python train.py --n_experts=128 --normalize_top_k=true --init_std_router=0.00706 --norm="rmsnorm" --dataset="wikipedia_en"
Below are experts of layer 9 (counted from 0) of a mixture-of-experts language model. Rows are named router (the router's row for the expert) and show model dimensions 64-95. Each number is 128 + 24 x the weight over its row's rms, rounded and kept within 0 to 255. Numbers have three digits each.
Before each expert's rows: a language model's description of what the expert responds to; "comes after" lists some tokens at least twice as common just before its tokens as in all text. This comes from a sample of Wikipedia text that the model never trained on. Tokens count by the router's weight.

# expert 1
Empty table cell spacers. Blank-space and invisible BOM tokens right after a pipe or colon in wiki tables and lists, often just before years or scores such as 2013, 2–2.
comes after: " |", "|", ":", ";", "-", " /"
router:135117144150150155099139143120172103164163132100167107107163110167112134108138136116104159127145

# expert 7
Hyphens, dashes, row pipes. Hyphens joining compound words (world-class, Oscar-winning), en dashes in year ranges (1982–1984), pipes opening table rows, and ===/==== heading markers.
comes after: " |\n", "\n", "|", ")\n", ".\n\n", ".\n"
router:162138146083125094130111126136110104119172140131129123155128113091087132112151145162124108137122

# expert 55
Adverb suffixes and digits. Adverb endings like -ly, -ically, -ately, the adverbs then and later, ord- in "in order", and digits within scores and numbers.
comes after: " ", " in", "–", " ex", " In", "In"
router:113127086157156084115149110156154123130152140140140120136164104134127115134156155113163133102117

# expert 29
Linking prepositions. Prepositions and linking words after verbs or commas that start a following phrase, such as by, as, with, including, like, such.
comes after: "ed", ",", "ated", "s", "ing", "ation"
router:100163103127120131125104117136104150160161123085149117129158161139093165109156085091089110177144

# expert 14
Acronym capital letters. Single capital letters or short capital pieces inside acronyms and codes, such as YM-C-A, D-M-V, JP-L, GM, USA.
comes after: "A", "C", "S", "E", "I", "P"
router:108166175112150121112092101172107156124087119153087122131173107080129152096149142137162122125144

# expert 9
Year final digits. Last digit of a year in dates and parenthesized years, as in 195|9, 200|7, (1954), and country names like France, India.
comes after: "201", "200", "202", "199", "198", "197"
router:112114123109151103112152111144156137121170086135099110135178121165106126120157141108133073135145

# expert 24
Infobox field separators. Colons after infobox field labels, table pipes and list dashes following a line break, such as Burial:, Headquarters:, Born, including.
comes after: "\n", "\n\n", ")\n", ")", " |\n", ".\n\n"
router:166128143144091136110096120141147096151141071099146109144130125127112124136129108163120119171151

# expert 58
Second pieces after letter starts. The second piece of a word after a short start like g, p or m, e.g. g-as, G-os-hen, m-ag-azine; also numbers and symbols.
comes after: " g", ".", " c", " G", " p", " d"
router:090151147096182138130096176122078149155140178147108116121167152132209137119127111120107132133119

# expert 19
Place and coordinate tokens. Location text: degree, minute and second marks and digits in coordinates, district/county/province words, and commas between place names (Moosbrunn, Lower Austria).
comes after: "°", " ", ":", "″", "′", "″N"
router:117144090102110117102133112134141150065118147097134106124148105161129136133118126104096129115147

# expert 28
Prepositions after nouns. Prepositions like of, for, to, with or by following a noun, especially -ion or -ing words, e.g. cost of, testimony to.
comes after: "ed", "ation", "s", "ing", "ion", "ated"
router:124115124093060151130099124165094140147151089096155162141152145117133118107130103185078110166139

# expert 53
Letter w pieces. The letter w or W starting a word or compound part, like rain-w-ater, nation-w-ide, w-idely, W-riter; also pronouns him and them.
comes after: " (", " of", " \"", " the", " to", " for"
router:121141090080164142125108134104156144166075116083184152124149134165128103111113142164102074133146

# expert 46
Nouns and adjectives after articles. The noun or adjective, or its ending, right after the, a or The, e.g. the city, a typ-ical, the stand-ard, the French.
comes after: " the", " a", " The", "The", " b", " count"
router:133086170122126094142088093127137131166139136151125138143091124110156098126154133161156072111113

# expert 59
Early consonant-vowel pieces. Short pieces just after a word's first letter, especially ig, or single first letters f, v, m, as in m-ig-ration, ind-ig-enous, v-ideo.
comes after: " a", " f", " an", " s", " v", " d"
router:138155143141142123142099139111140151149140161174100131140127113091129136137084135125176129112120

# expert 0
Romance/foreign name syllables. Mid-word syllable pieces inside foreign proper names, often Spanish or Slavic, in sports tables and lists, such as Su-á-rez, Hon-ol-ulu, Nak-ag-ima.
comes after: " P", " T", " S", " M", " K", " N"
router:106139084104130152109110142140157114112078158119091155136159145115122161128135111105085137122125

# expert 20
Greek-derived word pieces. Early pieces of technical or Greek-rooted words, often ph, olog and yl, such as sym-ph-ysis, Ph-yl-um, ch-ore-ographer, gym-n-astics.
comes after: " c", " p", " m", " C", " P", " M"
router:116124144098139147137090139106095159163111150127120120153144122116166104130090133148096155103155

# expert 12
Articles after verbs. Articles and determiners right after a verb, as, or is in biographies and sports prose, such as was ranked a, named an, became.
comes after: " as", " was", " is", ",", "ed", " with"
router:143101100166112124141079141118152133140145145129135115088138108132100122108132134145155152124111

# expert 13
Sentence-initial words. First word or letter of a new sentence or paragraph, often after a heading or break, such as The, In, However, After, E(arly).
comes after: ".", ".\n\n", "\n\n", ",", "==\n", " =\n\n"
router:164163164137094148126141145113130092140118134095081140158162098112102098127091146107115133119108

# expert 3
Ordinal and time modifiers. Ordinals, numbers and time words after determiners, like first, second, final, season, century, late, mid, and the leading digit pieces of years.
comes after: " the", " ", " The", " a", " his", "The"
router:141104145123152077115141099131133106153156113164155135096161144076132095133162144125168063122144